config.toml
hidden_size = 256
balance_loss = 0.0061
num_attention_heads = 2
norm_eps = 1e-05
rope_theta = 10000.0
optimizer = "muon_variant"
decay_shape = "linear"
max_seq_len = 512
Below are experts of layer 4 (counted from 0) of a mixture-of-experts language model. Rows are named router (the router's row for the expert), gate (a neuron's input weights, with its number), up (a neuron's input weights, with its number), down (a neuron's output weights, with its number) and show model dimensions 192-255. Each number is 128 + 24 x the weight over its row's rms, rounded and kept within 0 to 255. Numbers have three digits each.
Before each expert's rows: a language model's description of what the expert responds to; "comes before" lists some tokens at least twice as common just after its tokens as in all text. This comes from a sample of Wikipedia text that the model never trained on. Tokens count by the router's weight.

# expert 7
Sentence and section ends. Periods, closing quotes and parentheses ending sentences, paragraph breaks, and == heading marks, plus clause words like which, but, they.
comes before: "=", "\n\n", "\n", " The", " In", " He"
router:098148121137125144136128133155133156119126145097147100133132156114164118154147114215103119151148157096133112139146114108138143155168122152148144114137116124138135127118146108155117132159148145
gate0:090111142116164167129107117143125123153141066113185129125089095087148113115144149146101161113157117056068098145150102184132135137134103142132134092114113146120096158130142169136159092149132108
up0:109134164136133103153101120134077122129134145119170170118149147149116106123158145160107100163113130120154141187104095113105092129095138139096134161144076156116133116122142110120103134164124129
down0:137142126107124101150119122143156117099127130140081152133131126076158132125106093123112154083094160162145136102139119154128107143111150123113142125137148074150096126098151094105132112150151131
gate1:114125147074110117142100129152130116151120158124155095136140108101148097088114114124098066149127174107087111182148083137131146155127116116154145157136097086047090138096133152146173120143158126
up1:099137111118189135049131092100155097110143094089101133122123153149171121123142145150116147145104108126147116102125136128102142132171131107147101105134091088167116119127098107090147171120156111
down1:130118117105107113193131145133138112144088136106151135108090165113133126124117155103108125131136125125092124135143138084125145117137123088128136128112130114147126086132125099115129132130173167
gate2:128163094144131108139090145138127177155152171129152091140157156114152146158106128098125155105120131054123095179137130141133108141162135101104165164086126089148151136088149123120148115124145094
up2:124152096143146149160148128115113168094124088138143120210170130114161117095146134115130097173120117112146154133164135110081122094155136140140109137122109163051122134105088148122125118139123100
down2:145094147112121113123132115129115128142142112104153107098104136125123143071140130085115135134103159148125147142166157148124102135109173133158173077082120155169137113126108053129162181153105114
gate3:173137089115131188142102120152129144132124159135100159148099174140134154158176149186082103161135144101129085149131130116123147134181114138097142175154157138116192123134088125133155100132105163
up3:078125166153135108152148109131139113157131142131109088133105113099127107115131187131124118133164121122128156124121083145069105127104127102123082175111165142108126134146123095134118123172148120
down3:123154144163158098138114115168109156138151150136130122104162138123149133141129143110109122130132088158072065153146121118191184108149109160108114131155080117110100131120157135101133127133140134
gate4:128167132139118139078104151169141096111140148089148101076154051143088148146113118090068149162127152130163104130113170134139132143153141155107114112188137151153147143172086139143114155157130140
up4:129084131134103110122164115122123159081118118160122126114138145148145074158150149139145147143123098113101138161137102172105145123184117123120138133074158170086117107094141129129169130166161123
down4:125139125152162079150152149138123064134108081134131117115144128095109121097127120165128101130107112112141110152147116127105138130140124141118134118149144098150155144120171137087108179120141121
gate5:133143144138128139100148135139129160152144121100099131107159120082136124098139140155148159170151126124091165147107161125096127169161146159136119115134157135130084081093162115134114124100090120
up5:122128101137122131146123172108160111140174115159100111113126064171117148110169097157139112146110122127145094159134157141112115155143085141122104127137114178113160124126132111083117143145143129
down5:167110101163132146111110098120148128141167156139110126151112111158149126129118146122140110134090117131133149136100107096118111134103103116106131093088146109147133145142124132155178172100119125
gate6:139130107089112163104152106132082140103137117123111124137141130140153158140092158126110141158120134135160161180095129117117129112098169130147135163119083156130157115144126135145143120139102140
up6:100127148083080075114116115159106124111139129119135135135117110114109113109138135152147108103142163104091121109161135142112147109097112143118135108129105170105090161143109130085081131154149150
down6:130109157165089143161140146098147146146163111132151184128085141106144081077121123144129140119104153126107128074120163150162131146133126118128123128134102096080152150118128112118129125118138134
gate7:172136118093105142112108064114130113101102112173151079128091111123160126055156130134091205120123187141138162121143143131135128136101129139099123121137115103116106147141114135109125095133146125
up7:136103132148102086149131115154104163151164132116132139106180136114160114132117134115067113158101132153087146128076127126143176139118081179117123121175083139163127138139105099144114159090130106
down7:112115096117121146141100131105105118130170141108103069123171105120135129146116136136179115133069116154131160143095102111133125112191148125118096112138140162129207153175110148092161086098090110
gate8:139187142122123139116094109138118131125122142113104138125134134122095102135112147140129141201087115105149111123161126136092156117134122110099113070144116118099179109112117149133169111087168080
up8:098132143118173137138119097120141145088112090094118119114123122159168092132120126116112151125116091159150092154163125106106102114089131127144136079124132137126146125116119163117139121107143142
down8:156147122128159183099101106083178127123135114164131102091175106137123145144138100108173108103142080091128117080113127124132160145119112152181163096124138137133154155121119149115162109125102121
gate9:150123111103108131143055101091114136130126118145133117158098132127132104135156117126100114106130153137104117175130161124117110128100185100150122102171173124113103139153140113155132096138109108
up9:127123095124184109156132155134117120150135112153145158090133124156108142144110136152113104121166149123145174102135169095116073132165143160155138120087140082122110148152149115109127118132153120
down9:182124160094152128114087096124153131103126125168135079176126113130152095071113149106114153080071146129146142108096138125126112120100193116107144162141142113156143126130125097096116162147125153
gate10:127110141139139110160098152112088135131142176128099118174111159157101139158152127122145069150131140100150134124083133137127104097171145089156144107136133148118123139094126154083104119113154121
up10:159162107156082107117087109116118112160122110097116146136124123129135110098172125161103110134102092107157138111096149144115156134144157113133103140100131090167117109120128064126128115126121121
down10:155106114192150123138134128141195111146107132102110135143120047111097114102169125131149116131128192126146156152089123125134083153118137104108131125137140135151179127091106132155117111143135147
gate11:134150141153111117165143151121113111155150171099169138124136125178172123098135110167122168127120107119167130199123134162092129113137120090147110105124135113126125121133124093131135187167138136
up11:119191125151116115115160144123093165131153094133115143141111102174136120105125131102127185131175174083132112149117177167097149115155186124123115096113103140122113131155099137148123109159138115
down11:127130068128121124049130111085084124140137135140161133130128133131129126108131141093099146109114086149138123130100120148130115115138167126132122082113115062182147140103137143118128122132133092
gate12:111118140140165155119169109119107158146128107104124115163123080124085115114108131112110088166126168130149143118139155128145119080170139128117127113144106108117136113133164154143151103114144142
up12:098102166115162104180135106132095129144161120115107104147127167107142134083135118131133112131123129101142091126128094106173104153114131180106137159110120138140146135133116125122166070137136100
down12:140119112119159139118125139111144127089120165184164113159130112075134170148131140148127098148137131154090123106141126117151149132123121093150138128160129152144118127160112125091120165129113087
gate13:145110167124151120134103086085117106128126137138132110142124123170117140169119125166121113131121151107164127136129084117109121099147089097115116096175117087108151083110129133133102155127135103
up13:109139142105145118138102127097125134130134132121145105091100115116154104138169114112107099149090142118103159120121172106122092105103105136106155124161103103153116136084146144125133151113113139
down13:146129123147137150155128122135179134146123154139139131146141162134129149136099125158161123174137101147132142138138120114122184163136169135145127135158122139135124114123121119134099092106114146
gate14:098098112102107144112135157125125118158161130102153096167107136111149115070131151158097150130117104137103149168148100128128129160140109110118127112092134115131139137144106128112086114145146128
up14:121148119185134144136088094138160129105112102112100172131150106136122128167171114124107082110102156097090166126149129119109103103096153166137091150118093164149147168163111146153166111097144158
down14:096142142178143148122141118140128151138110135139139113138108131158140133114164133125166119130124139153113152108147109160160163097121130105141115114149155092093109138147094148102152103120121152
gate15:140162126114142096145113160141136131153091159141142134092129118122117135121165091124117147128151137129115103136153126110162123141103148124141123111148097180146132187133175120103132131195138097
up15:141092149120125118113099130104122139114127132170138109084084131112109142154118132102154134138176150090119145127148110136106119098129138141094110175099117149119088112115151085158125128075127097
down15:176094128097146137076145124136091148094140136090132145159089117161127121131096087145146137143125081148161123179168160116134132109164164111122132121130122106127163134106104089121125133097152150
gate16:074145137117130124129152151117117172157138150137109142122174078131111140091139084117108143100142149067134117155114112132119122147117169125141105116116146120118157107150140150159138124122135166
up16:161122090157150103123112100168151125132161115141132098140102167157091138126130098160097106124157109154145121141190127138153154120153129134068146125118148160159129111131126105136154128078164113
down16:116116161121140192135114155155114095120122151142129119127138109127146107148171123197174150135097100174101130132080119145115188128150099129104097125158140119110168143105178129106088127123062146
gate17:128148141119121107104137129141154104130117140102096112146116166109130128119132138144122131098165160131085106151162142127124139147153147144091086158127147111172123124133144147132167130113070131
up17:137141139145167132114114144112174160119113117150132128133146102109124158136130117112135139111160151142136089138116092105106167150090094128120134108153114102098110144063116123130142114092145100
down17:127107125134096143132093118116132122088099158101109134139136097067153179124111156163119127108142146105072129131126114123113132126143132119096135128139113100107151123075191134138142135110105084
gate18:176115136095120163073112132125113123126141177138150137091110125151092101183128097144157144119147145121141121123128145114155152155111143181100131136153133162139128143156112117093121160180089136
up18:130111146146136125116118107128135158118158118088106122119146161108131105174147116168152149118143100079078121159107133091132142137153128136165120108087146116082185118114129116153144120085143130
down18:131122131124087147166165132123171148126127128096142128163115155162122135087082133105134107173087125141149175100127098138144070116102136123125156149163118149139131133102131124145127100125147150
gate19:131153143115141140126132129136189111156173119109115148122125129131154125134123094151136146169142079132108064175112100153108162113114175166133169154087128133164152118117101156101123130121129114
up19:147123126173131146119161101155139102090155084134127137177162154110144148175137129129137104110189150127142143142104143144119123151157121141088137143118059130141127142134146105103130144143134173
down19:094106117075139116140176127170156156138125142084125126086142107157106158110139099142099150126110120090132189188137104114170131133120093149136096127111145129158155115161119131115123142144133144
gate20:106113165126151103189142136140108129112152168138125115138093135128132116182142132142102096104119146122187120112142155072120178115106139104132158117123148131157147131110140129171128113117106097
up20:125142107126132119161149130140125137097120118108074108182128176143157112111150153152143139135115128090126154171164129156146116138146090156148120104067114164097125137135126089119087101164132148
down20:159151121103153155133124171149140132120115130142160127118122094113104120088085134140143148135132134134128146129096131155148119142134097126132132131124154078088114149127128146161141117106130154
gate21:125098100123126124157120112126137168098156112063135137104180178136163168143167139112148105135104116124117102173102138145119130159138140125101140119102126109149133116165140127133154136125174095
up21:135106155120117184146125133111125115107154133088131156087110165126110149123122127102109101156155136122155145137100116150096158127107171137153115089135142143120129115136107104112128132158118078
down21:161125125126133120074104131165132168158150157109135124130162107123131181116092093139085105098189127091102124121123114120129094102148116125161139147105104113095119122159081180103081107148143112

# expert 4
Punctuation, line breaks, months. Commas, periods and line breaks ending clauses, list items or table rows, plus month names after "in", such as November, March.
comes before: "|", "-", " and", "=", "\n\n", "The"
router:140149140124159125089123099146147116126145119123124127127154160099186112137146128149135093136139183108149110154101188124138126145118138132126077110142160099153160117078134130123136130094142141
gate0:147107130169136110114153091113145096091080113119095131118092096110106096128162100146123124153136152088156169152108097096095100085122158150132123113128169041127141139134139172121159111127110188
up0:087135163112137120110125103110130135144086149147100105131165129125119090194134087143110134108125077122113116174122142133136100125101141175085130105162105174151140113127141110102130119124138127
down0:148123108107121112111147117149128142102100126099146087126151123115143099147149146129152148126081124137104140138115127148094141125155140114132148072112088118120114096172058142114109119142102136
gate1:134165103143105142112108118112147170143172109118124096147120134108086101097151135167154120139149134083117081137101149131105171132130156166122109088153132104111106102126126132100163128108165125
up1:144170124132168099091118090143144152122103147130088118110144149170127073146157174118131101135112162149150148168145111121147111140134138100138118089159117154134127129160130135116125147133181164
down1:138166128151097154104105111154146141084115119119097119125147125108115153110123107112127122123112110107105114112158124120115104122080139139130140136146124135113157150155160158110124100126104135
gate2:109178164142146122124093110141133093175132115104129092079171120123124111123124125160111099106132132110129133121110077142151131142102113157097114121085122097095136116129128149096114145125132125
up2:144121157142116107125105115100128146103145072164148105109120115084159166103140118131135132135149131121120100130126070146136122090113148136125107135139155095128141146155119107105111135168112120
down2:116132139155110102142073132131115107158097125140076158124109109138070109144150127110138150119141139142147187112117145107150140143164154138122116068121118117122112102142117179147139090086137129
gate3:148115134109171148147134047120134122130129103117098110162141124161149094091104144147123116100117143105160106174121179118163132134124139123124107174154124126123094130138171120104142154084131103
up3:129145115125129098158127153136179149090102124155121139133176141117164091094129123082113122109109154140137133137101161125126145139145138112138109129088120116128100126088086131134142115110116121
down3:095136141139092123107125119151088128104140144128111136135121128098115120156133109125124156151096107158114150099132103143091128090165119142156149148155130126113127113159116136146119116143164136
gate4:124120114165122115075128155163125111123160117138171103136169141155128150171128113147124124179102113144107105139162135129146128115122149101117111119152148107147110128096135133126148086112112141
up4:151131111099112172092177117129160126119136116115124114103137123170154135136156101149117166127158146128140134161090205118113131096128066163121115144123110135091160081141128121138104093091167138
down4:156093136099136144116096088137114124088104149136130160111115104167129150099082146119120147102091153121153144163158114084116102145148145118101113157090117094115119152139113124097119109131149132
gate5:142152161091155159196121089146129113095143137151115150117114126118151161097145166099171091155156112096157130136130135128107129176149120126115130129130139121117104167115187176101196118113126166
up5:132130124113135137109119110155098156161147144114139093142121172105155144114124102127161110127119162125168087129133147134120124114169113133127135130121137146174153138131098112137083151110111123
down5:108114170137089117120096156102137133100141113114093121149152086139134149138089140108122111151136125151127157152126143125074108086089110133101109082138142113102126136172136100094107121111151119
gate6:119146123112104109147126158163141145138144147143150136111183138125129085155165124163171136132079118124118137147132153134114166142121103122147119167129169108135108078096106091133124138093125114
up6:136097129111135107042117141121137088125144095143155169145127146171171128098153135098102155138125118143180133127104097088124101113110139142139127101108130111096170143154153114151169172100100131
down6:141138159136162161169152088118124087152153114145138104088120106130119137149127144093132149130139101108129127127092139155095091119106120089150136146110087113118136097162046116152082102105121145
gate7:101106103105150180098155117149133080118155092090118093129093136114151135097113154155137125136154182094104126149130102145154099111126134134168129097157184138146118149129121167116181115121128121
up7:095173147152130149105146147115140127141147112107130103129129104090146129162141119093110135134141141117139124127159142121181162133164140134126135084161135151153124105093180086134115182152109155
down7:155136118115154155079084152143128129124107161134082095130159085126090110182088128117151133113125106096108148102118133098108162127144114109141113148167102115160100128137139179168110123148134112
gate8:153113136137154127148114109137108108128116154133146115159134115069134130137157166137120093175111170106110162145124145129115155172081201142140132110148131117099126111115153131110156141080178119
up8:074110147125159119163133140093165155101162117143121131138190103136131166104113127124126167137186146159137136098079098149125143200116127137134170141139140159147181115079136110134139139118106126
down8:117142137118085147115141129119145104090103122115089130118100135120113119149137139142160218127103146117176142112133118134072131092138107091118128151130139115125153185095095086106149133139115114
gate9:136109094108109094126159161142073111115118097116156165114193146107137112114153128155133116118155169100101117149174146145120147201118085119109146079120143139098108100106149139127106086118124130
up9:123147150142130134113076104114116138179105151113115130131120141143117133124089106094119131123128139071119125152100153167122149105156082136197132132126105129124114109164162121112193115089100125
down9:165113137141100148142139154143100107137110130125112132103143156117135118109099194136154104125149166089124071111105127188099121138136096108092115156145102114150150120130168125095124131100164139
gate10:185100149141159100122134121102135134112115155130116092110123168139112097139134120132111096179118150108144114122092172133151127118121130137120148113162115105150133167127154136104101118070121145
up10:150116092121137146126128127129125122113173143141127153113114104120130142112143116106159115142148103119103151131094114161107133127131119160085125089126142107057141099128088149142141110110145105
down10:120142116140128090169122181143151101140112106176145135137125117076107145143183151115139134187139121135132113112120152135168083162148142130112147117114134156130105137135102147125130107087103126
gate11:132148128098130144080072063140141115126177152125103128144126133116139161095157115095138120119101133156074096145141152090161120085136182133096071130158136120154140114115078105143093153112112131
up11:105127081122131118134102079101067136105148131138082133103163145112112081140141154153134117172109146101110158159112127147159084087160134146124141163141117150141123104114148119147121140147150145
down11:138087096192145120137129140143108105163131122154177158128169096125109138159127081128100140098152118119126121119144059126105153134075160143127128117110107165094120136159123129119121125108138137
gate12:152162122156133092119099070138124134174117119112140134116125118108110103133085119102127140193155115083128113134111140099145112096112151145134093121156122121113158099097113150141093115123120136
up12:128124143102106175108096149124120138139169130151178132122186150123116147111164127172135113085127103160129148095139132108129105074112112150073096163122114102102142144136154154123132091133105127
down12:088111155125110078143123151126106151070129132124166094130121177093138179133139163137135191140103118167097109120118120150101154118132107099147118131139146135143125152114121135115118162110099129
gate13:122148115109177120117136171153136145123135145109157112130092116148201120061113153126132126156120148146101156138125112133125116094110163118113087125140113123111112128120104136094097124090140133
up13:122136117113127088081123106126161138103126118150149141153112101132157107123100101131126114124123136152106167138145125106148106116105101143108175145182137100109110121090135110079151107119103063
down13:163098161069182117121092118113115124145125145137167180116152095137127150138146122156127146151083103131150141149112109130128109138136092106115105135132166140147201110075157122164128142111130119
gate14:141147188138159156105146112115121148120138150146125116117124129110157113082136130096154112125145129146148125107088143098126106147138093086105099104154113117120181119123123147137089145102145130
up14:118182091115085129111114089166161152099140156081138141105116106128079142160126153149125115127124099162156134129104104111147117092172111085109133119145132109150130155129170107114149166152128136
down14:092160154109135118124126158116142117091041153095088150163090143103083154093132107136147105151139143147094138134149154121129085151136115120122166106142081123130165136138078090117141161122128119
gate15:114112114142142129138131126123158136106076138137126167129107185108149136159102145165103133125107149092148136163098157115127210126104089085124144124159107123143123125084079134108133117149117145
up15:172166127129116092140134092112151139121137117170149117094160117127120159104137119160134125168174130124129115127091122140109128193127087141097141104113118184091128173155107154165100120100117119
down15:084109105148130126132157140158122166105092110086122142112120128144136163124126102142128156155140130121142110110122112110135084121153146133097135117125121168156084156154119113111108167080146126
gate16:117145092110107141108089126148123072149110127117079127134135129092125128147090127148112120096135132097171136159163096122123148121098099110123068114151157091141154057112180105151138154099172129
up16:133078116147159121155131131082137117164143126124105105124116135131147121149118104144185130151127129155164104120122143145149080105136149130145178076097151098154160130081125166155165126145154122
down16:141162111125136106100127110142122170088154135121078152126125169130155131166111110104143163095147143096169157167173110124134105119098111167135101129125156113170154122132154120121139132131152157
gate17:152151104096139101104115120116169147109139150138125140134132143110128140123133107159138187156143108115113091113142134142092114128095129103148118109154173109126140145113164144109117114106135123
up17:147118111164166142127123108098128177159121127131124150101151123116109118105098125109148128135136129161154147096112098134128158129117081121156132095114136127130145094120171135135178161148123100
down17:154115143102111156107089140127080086104138107177098139133120179097123111123176156106110115136126146119134137087140114133142115111112132142101169111141082119133147167115142137135137138067135121
gate18:118106092172125143112152126159125094106162118137137131120136122069112111152156100173114091137104116083093155090130128154145150108089112115150167117146150113155164146145117096122161147113124143
up18:113147104110123100125116137091090126116144112145115156163131101137177109125153105137150100141084110121111123148145165123075105124120154147123127136119136122119138122116113138161133121166124141
down18:139134146104116131142139145106153125143083172155158116145120089149115102151131163113106132130158145178134109182130128115152085115187115106133117121136098160139089155125135151097142153126156101
gate19:132099157160118122113132089170154133087153088147148097118150129159124123121120081094122136128126142089109104138122132117163153119158170134109135132159098116133129108116163135102162139097157129
up19:136128152151120081147132139123125124099141157111138170183096165157155099145159142143155144137126111085143138128086136140117101145115080146132133095121116102133154136114106144103142126138121176
down19:138151132126142110179128108168105127105160136161131135121159106132127161129162152122096152101114100120133119119146179146142109093106128107177152138099127117098156161127154134163117119122104113
gate20:102095146134136118109150123190115099150137131101144102128120126118113122100099108143095143093115095113116158155102081113114124185132112099123164117125125145129146161114208178111147169090141163
up20:121115115115114120084134123110103133130084119121106139127132125190099150110163152144104082126161148173144106125133133089122155113108130108073133096144108142089106146078160118128154132149124179
down20:141099105177155136098132127146165105157154126119119101137171120110116075147123091092141127069152095059128111123105137161144101143144124139168116147112149124147103122125124105133142124113075106
gate21:160160156153166128167136108102125146131096132121113136124118145099125102165137172130127107123138142091101115175159148147131108127126117128181130132085098109147139130141112140112142091137043115
up21:119132164159132167151136109144058112115082171115161146132142107116129117129169151108143119150166145092111134134086131157105166172148149129117144132113158130083142167112102184123129167131162127
down21:109145174110133145142109144140121104137130109149117116121114205138098145120132101127121109135108182127093121122125153155163136162117168079139129104137132154133107127104156126126089158149127109

# expert 5
Lines, lists, tables. Line breaks, table pipes and hyphens opening list items or table rules, such as - Country:, |---|, plus some prepositions like by.
comes before: "|", "-", "The", " States", " •", "In"
router:123124161095148116128147113103116125120129180087149121107113116146138136095132122128135135173151135120165116176144147104149152147115120123096076146144139120096176098097113108089114132115127183
gate0:130116133146124134140138118121128135165135084094128160081092105126105164149133127083099156097123129096136100136174152085133137133084110116118091122104109138154131108137158145160110150138120145
up0:112139101117125119162146137136148120130155141120109151081148150082152102116124132102167157177157134095153139140116057132130114127150120138148108120140112113151141133165126110144069126140119084
down0:114140105077133145147152115195096128124090119218121117121117108134085151090151148140103118156147135091167126140131126157136130122148128143169125141135166125136115151150158124148116071140128117
gate1:136107130128179141100147127113113123151152144132099095106150137128186111147128077096095103150138114158145141131134119132141111093127119145144099154209107140140113090162134082150146153126180131
up1:140101137111103097136079113142126152117118146133092118146108134078072130175111159140110124141071136096099126090098120126129127147148132200140113166089120113158122132140121145135102100129121105
down1:138121130145129136122148128124137125118108066143130102123081113157146112069097116119151153108162164170134145144089156131100120155127151091104121123100129163126088101070144129128118119141128100
gate2:137120126126116125108132114150124105085136188117172089140108169159119118102139138071149123144122166095138129133098104153138141123109128118094102136141141162111078146137085134154175097085101133
up2:138141102186105087108196172162104128147095171167119093104178151124081120129110100160130096122116111149106128120174136151192149076166107110141107115150153089142130126139167138138116108118136139
down2:150109128148116106140112108141175145112157117140134111177145153119149133141148128135172116128160130075102131148162188100116179119127111118131156172152117152156086149119148143138132127165109127
gate3:099123103151113145122138141081101118123168152152146106150130108139175134126119188142127144132147160134172137092163184132086152125128104099104136125129144120146113136082109143094173130156109092
up3:139138105138156124127157170120112156118152109091131177147106114146158114144101146116108128119132124132112113158133105104123079154083121119175133163130128121163157125133106108114119118176151080
down3:139132120097123152118158166182119139175105107094140076159121147133097127139093108107100109157131123108121128139126089113148084127143127086085118122158113111122089154132132136168148099125129115
gate4:136145080120112090102141155106121090131181129157141114155121124106168140145155121131150109131126133169159126138170161107135130140075180101101098132153127162163102078119085107109110116152131148
up4:109139142130155116153103082117151182149123125111164130128104157104120119152153150167103122129105105123124115144130150139155166140143134116122111137104121168111152128081153093155126159156171168
down4:101136114142129133133120136154115131092146116120125146121125114094110154136098127107109077189132084076162167100087100180113101148188150124106151112141121127135086127101134153141158140150128139
gate5:098161150132116120096143154105147145142104118144159107140099171135184140125142082118133155094097139118110119138110162074124201132118124104125138128150109118076109140099137139105106109109142118
up5:098112160124140130126133108144152165121152152102136115152120081139109141118121101139144113144102135108170147156143115154112142093127137092148103129134084082121146099120145107127133136085124127
down5:099141164154130098135135068092116110127116133118111111129122151121115109092164119115114114167108075168129100123125129107115161079130101114138118095171106119106123175140141119113128097138134132
gate6:115110116115127119158146187102147118093053132172120112081129122118162115109174114190089146118108113120139151130138139120189138145098104144104132100112115124131142110124141153100120098115113112
up6:114154160157165105114128117183138123130133180100113132122106102161123145159134150108119094108154062160163161119176128108128095075128145109125064146141140180117073117142139098154119153122140122
down6:162130126119127178099103160134168095120106112098101164163141170139133148095122140110125122150139152077092103159103159084148106086138198149158153116158140119111157115166167139101166100108156151
gate7:165105126124129128134152125135122100102140120120102091153107125213136103170114106126093093142119135115088098170137103162122143121169160148128110093108113145106119149147102089140101156105148093
up7:123102107118151085144122122150109132128097138142158134131135145129131132134094127138107129149156109089144141143102101128124175135131121117135129164186104138100126124105156113133136128158104180
down7:113109157178127124079108155127169105156122146064122095149095122095131106120130124134109101151101120123096181126121116151102101133141098118142132101108107181120077082158096126084147159072137145
gate8:125118124146117137141157103155134154085081147133096141166084139141119123062161117141146119102132144103108106155136116102142162105097075096145130128128092119115189128137103116107112119111153151
up8:120124136165147092150117108150193132095147121092136105103132126122113112145122115178140112079134114131128134136137109092142132142123166086091115149157150161082134133115135143136153094152111145
down8:166142153108134136116122160087115100125094115125092124088128124123146131105141158067101109124129105132116144125145122085104102139127079107134128128088115095112124175142089077135154125147117141
gate9:088125134136116118150154137091170149162109152128138111086139108126151099159158102125147105111152141145159128113120144148141115172113121121111108135153152140121149132127120137104136159201114132
up9:129115178085141147137128114136148102135139105131144180119107136134160118134130106160137113194149141124102149112191125089172092125155127128138100134161150131151169132151150104145116122142144145
down9:126122149153074109143126099105137091113119107175140115085159090115086166107114137084114145148110103154111117131141136149107176144110158127088153103126152152127130175143164108110105132153154146
gate10:145132104133108160125111180126139125121137127200117106164120114119147085087136105105135127194137145129104088141128147078115152135123106121142117178113132112131119124110093110132117119101135116
up10:121126140150142112149089108122127116158095163146112128157144147099078165152123159126104140109132151132134097136127124123153160189132148115115101121171132140096113123128160088125121122088105112
down10:151140116137151083105158150116127116136138112102129147126130121094151113134172168115123100109118109135151218099120157131140090134154115125123126115091123112147146137165117137148136142197112133
gate11:154139131120138118088112149105082108107119150120140123154115147135179123116124141150094130178153156164100102185122112111130131105135148110134109120126138106136128129120113128116104152148131119
up11:129167156158124101147136131136116138146135149081158130120175120109165128190133117125133103131114138140170058129177109118082143168116150134156160155158175118112093102121121146087110109110144152
down11:124075152067105108116117098126137133112138142121122134141100145108141124121109120153104103139120135129100097107129153122153130137107145193135168132117147150169169161144097101145138159119063142
gate12:130125134056116112125165094170166119166149135102128152122104114159137111101073091152104139123190133138126142169157144136162132131168151126102122142120166136148164169123180121132078142098170143
up12:145154104149138133118103145137123160146155111094107155119119095152141149145124127153113115170115148113146156154143112125077119151164172146121082116133134105127150160134140098144116124094148178
down12:131075144102122126159150075116127080151140087132096161132107105182138077141128120132106155135105150142141118106142106117146151156135133186129143097133152085136146144117096115113122098105152114
gate13:147116128153114107137162141137166165129099138149134160164151126130174158117116118142110140105127135141107133125143157129118167159120067123150122099141118145126096148149122098100131098107147106
up13:120140121111136103083125185124125148135142130140131130095127112125091114152115131120154091110154137173118144141127163082123149127113143102180094076155136156124142112097104178154128104091126126
down13:083104107109129162077141122113137127095142126115101133116131097097082166149142119135116138111156090137160154158085152130125125125136112130111107114130114124156144189146100049137121177152122148
gate14:156168183110103116125186168090107117144129155147111105151113103105168141123128085110145146136107139098135134118128106106092132145080158086093151165139145076146130128116118144078176144135154125
up14:176153115117098064146109100149152108113099171138117126149077115117135108131146148141103152124124173141133128144121121105095132123115108125115104150151143145123105103147105117134128108150107097
down14:155164115156158091121087110136141133109119125121137182120140100157158158139136164179109182096123141140133117078121089131133140116128142146132114153126145118131146129131148147104114117120132127
gate15:128150154134169126139138087129127126138067120087138103129130083130115112115123104071131123120084124112113172167112069144097114168108148140117151183153133096131126109128151125118131145173119129
up15:116126144134121135111166144157117123168152142118127094123103134115165118139138130110127088135159080156139124125137133136117110171140155132147140105083132130130106084104150103116099159108173111
down15:139154134156155116093114168154095131146162103119138127168124153156148155135117151165153149155155163148148089139118137176145124132157139136136112080125176109112150127140155079125131113127131153
gate16:139123123111127168127114118156176094116079166134125130098150096153100137127139132158067129147163156162125126134134174099175147123136124168108116203153159111152108142118109162158105151079124139
up16:134126141109142126155151137122180143149153137108145121132133136115087135091110117139138124178148114130096080100132135131110145135127111110148148138122180098098112147092131129152126136166127130
down16:171115171099146137142139144136135139108136126153141120148126100133135105135177157093118115095119150173139147073126133139121114117146144108114129128116132158134109163087061106151093116129186136
gate17:128104168132098123145126120147151101124099109142150143122127144098091137131135103129125147142105149139140086090137104131124135117122128122117111084128109098108133138147153157054141142128091137
up17:069151146151140153117108092123116125138114141101134155120130138097080160115127106119106144117142138124120147118123147122115132185121178140129162147102149086115083120121101168091111136137166129
down17:145109170149131113151096133100115154118193140112087103109119111107169119121122140135093114088116151161103130164112139117110124091144146165088113144137128140146121151146162185135167109102139136
gate18:151111139115131153111113129121138168128149123152126096120082126149131137169112095126133149079134133112145136147123097084117145146098157138109137115121102137087137132132158108129133129105131107
up18:109145119166157119105098111086135124121139126092135097128100129086123118184160161136140095137142121147122119155093129109136112149116090124139114106092154136162104153076133141113122156134189120
down18:151117165169150123136142137091135116165138134151146113165094156156097136118175138109135093144104100158099110143132148123159111133090138087129124142112161106135086113164142131170150113108094119
gate19:147093129081151132150122111118150124135127139145167085137122128134147090126139111178104136127097116096148131154160116138070125118096099119110164153109122132147123098135107101121154106115137139
up19:113140061153101113091134092148123110117135153160175134152108118108111167114138147134094089134151127115116136122099116124160171133133104124170145160131118123120107094121153167132138115108114136
down19:128131136119088124173146164130114133135104121146119149155132116109104175126149113118091118138089124096134193085090141099146094137152109151131141109130125144190162108129104077162125117141150169
gate20:124217080113128109134116143125155129127152133110162132166105167102164109129152118108098170142066123104120160122141152102123127103123117129102143137137136121103158097110136087116139117148182148
up20:166113160134134144100116130129130127153112132101086137139129111181125142143125146122149101123120133108149153113120108085128172115157101135098113123138118145122148158166111161090153145092139117
down20:131107123091183124141173183122132091122128109143132114148128109127115085098078125165151154104136156121144130104165125115116127147128150126147101118162086125112130159130116072132122109137125146
gate21:148151165122174152135158133120137139146156129081206132126114139139102123103142072109122130157104105136110111120106106094157113151161155122136132089142136140105125135101131137069136124139150089
up21:139144109140136139188117077140151177102148179130138136101113127119076145159117129132114134106142135124140105078150086117113136119167154114120111118130145081125140115162117131139087103152159104
down21:157113123140097128151115170123125120102148111153150118136112151154111135124088148122096149173126140154114114131118161115136126106097132164147119125145110123137100148119152081135126136177121135